Below are experts of layer 4 (counted from 0) of a mixture-of-experts language model. Rows are named router (the router's row for the expert), up (a neuron's input weights, with its number), down (a neuron's output weights, with its number) and show model dimensions 0-255. Each number is 500 + 50 x the weight over its row's rms, rounded and kept within 0 to 999. Numbers have three digits each.
Before each expert's rows: "raises" lists some tokens whose logits its average output raises strongly, later layers aside; "comes after" lists some tokens at least twice as common just before its tokens as in all text. This comes from a sample of Wikipedia text that the model never trained on. Tokens count by the router's weight.

# expert 9
raises: " ", " to", " for", " in", ",", " –"
comes after: "\n", ")", "%", "ro", "E", "°"
router:494444496486514434504560517525506468585546438547480469472524511489514519529540464453481427498611504544491523554588439472496471394499468573532433513443456606540446573451550584545486511465557423432429527526523523546481455425493448545531545585452542560510481453560535584527451529480526495570581458454496541533436482542473510438553549531448474521480444457532470335483463517480604439586547497529511569550465443485477534561499546605416531457528486465511421490460546449564511465498545483564453434525455423448550500459566527548552426562455501459461546523535413467486476485401501617478566500437536541561462528527560455485500592503472451470458550420464477379568532551525482619474498430442526422432492519507559540490583509480586555514487571482558353472454557475511482442463499495
up5:527545480541429509591512496492483479489560433538518477522480530493475445519511486548551452478574516522387420471465551515637467488520602495535441507471461431514449518453509493588524543523557590480513523493474527534411577493467554627573562462493502360402504513526472489552559516429578526524438514479498571492554504464518533464439469414550422607512526574545439445513509515445485520442505547426500447446471544457487512541506499534505474495507429451503528566461484525580520549475574466581498538522511451500564542530506473426589514538571549415508475508463472454544343569444488543427580468511544540460531508485352431455541519469528466431496451532459409473476601563464610431519518526491395526444522577514480376468513464419485456460542492502507543472545494454598453447507520440
down5:530441527555459379474579522510513542541486549450511554570500534518553535423570550485548454570506442512591426462488493512432519452376507535560432541489456456553411527513480539490435497481478528475377510582399440531490428539492472581485511536494515426353490502483466438478481506462565474507533441510486485541519567476459514485523386557567512495556544529544481502531480483517445439501551483485460509457533528441544488484493486480507515593433459506443536535502492507476547489555458432523478574518565551551467543444509548523556532452523527417484480517459567554475563571494433516458440544546417574471592510511504517482510439524422558474475419454523516335461600523500443387532407525504500389550564512585496572588568454478582455417582450532540482438548581453569480481510544408

# expert 14
raises: " a", " the", " ", "-", " an"
comes after: "\n", ".", ")", "==", "ed", " =="
router:505456526556550504549472480495404491446512607548454503535554481455458456497518420488609462500460517530418442542617619504369473425473495449510528503491471444588491589499539503560387549488426574533572434581432452592517430378492504485404490502452510503455521478539428595442541639453542475576427469470530507462480470500481501515495489480539518450497459527535436495499491371548522524512504468531518594513471545473497529472491481530608495501446524545500486562504416510438625570536465488532456513495454513509471448404474494477502460483415545549480582534543489448495484538473586511502494396521502501514509543435413542472528531497582488452514511560458529508564583552451446610441480489465555392370526476520572524527530543544476513562568578494504498538516527479466534417533492457
up6:584500568426559519531458545397488557520431613626499522455504496513501483560457438583506517521571483467496508533486574515457522506514460471406472513560483502492360498426477514483538584530486545523450420501554461612487381449542493567517511551527527462465483634418611504490512582480537510508497537546473616458509477479534492543505442483537437528535473524459606515538518527493446467494388534506497533499486495555547378488442397468551530462483400451549545449510482548432571451525493555581586544562461395530501484429542489448564445544520582429457463466472435556513532570488506442521554488489456527522462457498434476488477469508514554522562550446467503537575646490504499501562453598503502567425398557419490465525527439524464479525510420522492520452471468490481489582458463504
down6:505644517463549437573499543468439618443557481599529573511511554557518563458544506455547501591436536447417461407519531460521464525555576483476449430488452505449410411484435475526529489544501489499541431500527517480548423521538553476406534416517437517404474453449506558400608505445470400453510503494507551537499426526554462408508483528419555475477510564488514502573500521541455372483468513539496569482476477609491508475447485509457532545468545488449492518488516442465553509498530544638477496458497566510491469491434477509483491486472520505523428513498515546484514552543441541465530547407465495430531572515493513464490553411521453521442471563511618599443506475439410561533476475485446426572517505506530420564508411468520521630524471487405605547466401560539577517525499531

# expert 6
raises: "2", "1", "3", "4", ").", "5"
comes after: " |", "|", ";", ",", ":", " in"
router:519377636445508500563449449523434478476418462489516477492477490465398533553431492538492452539511584506530484522509593497329556530445447494464549575475504540643495486446532496542546549467415479503380407546490505548453408515564507539459594557451573432541480560604492448493540536562557486691456470449469503530424481458512561444488521506467486530433471456547446407534486511501554586520591496543563503467490512568602509517501542528495552547556520549515530519358475534472544447553500451508482473491476471498473508539458473488524417529421514452468471449539413541556524551494540468459546489517490525397510533498492495473546482453468427479507499497548541483597529543469465429501553481566442515461502495499458418500571481448455418480409532499522516459520511595522497477553557555
up2:513404469410509464510472455545516600360487513481488610478427535458569498438541462485604422513527545434446517550538609511518482503495446484525500461563552495456525579561420513523461535478501502510551499516527491445489552413433514563464599426516563542488465459437457484584457540606507467459548527447543510520575474511435503474540472523568394483443505472507512538536486488535456443507433544473522543434510458499443578639509529580460427463579492492607447498465529526496580550511461524529547448524503441456536531487477451490505457552515546514523547455477532458409512484486469428419462506479453485496629456486516479573531477548575551461563518425487526469442459529515459546495459327509510456455458516532554489595485639542532453410449560476500486409500505509563495426495466627
down2:539446405486548565462505510447488485482562491438573513528496536529489483481493537543449533471469478491489494509443500479610512473577508507497540574512503592421457481511489491552472385604564448513512583495500549449503520417449517526474462464585523462546505541577464578570496488507436411527422501543544576507478501488540484507496486437442548529491514370466480625586409497437419437502479449635508412484466451516554525464451545564497494522543466428511469509488524524530512597439446502503446458504522444488528523498548487537369487546418400529432534418488567521428525452466424590504580407589528503526411581519504456550483448580469388523559453507446481395553512417516488497477469501522493571541520494457573564468542461475484503463397500488552523559413511592474517544426593535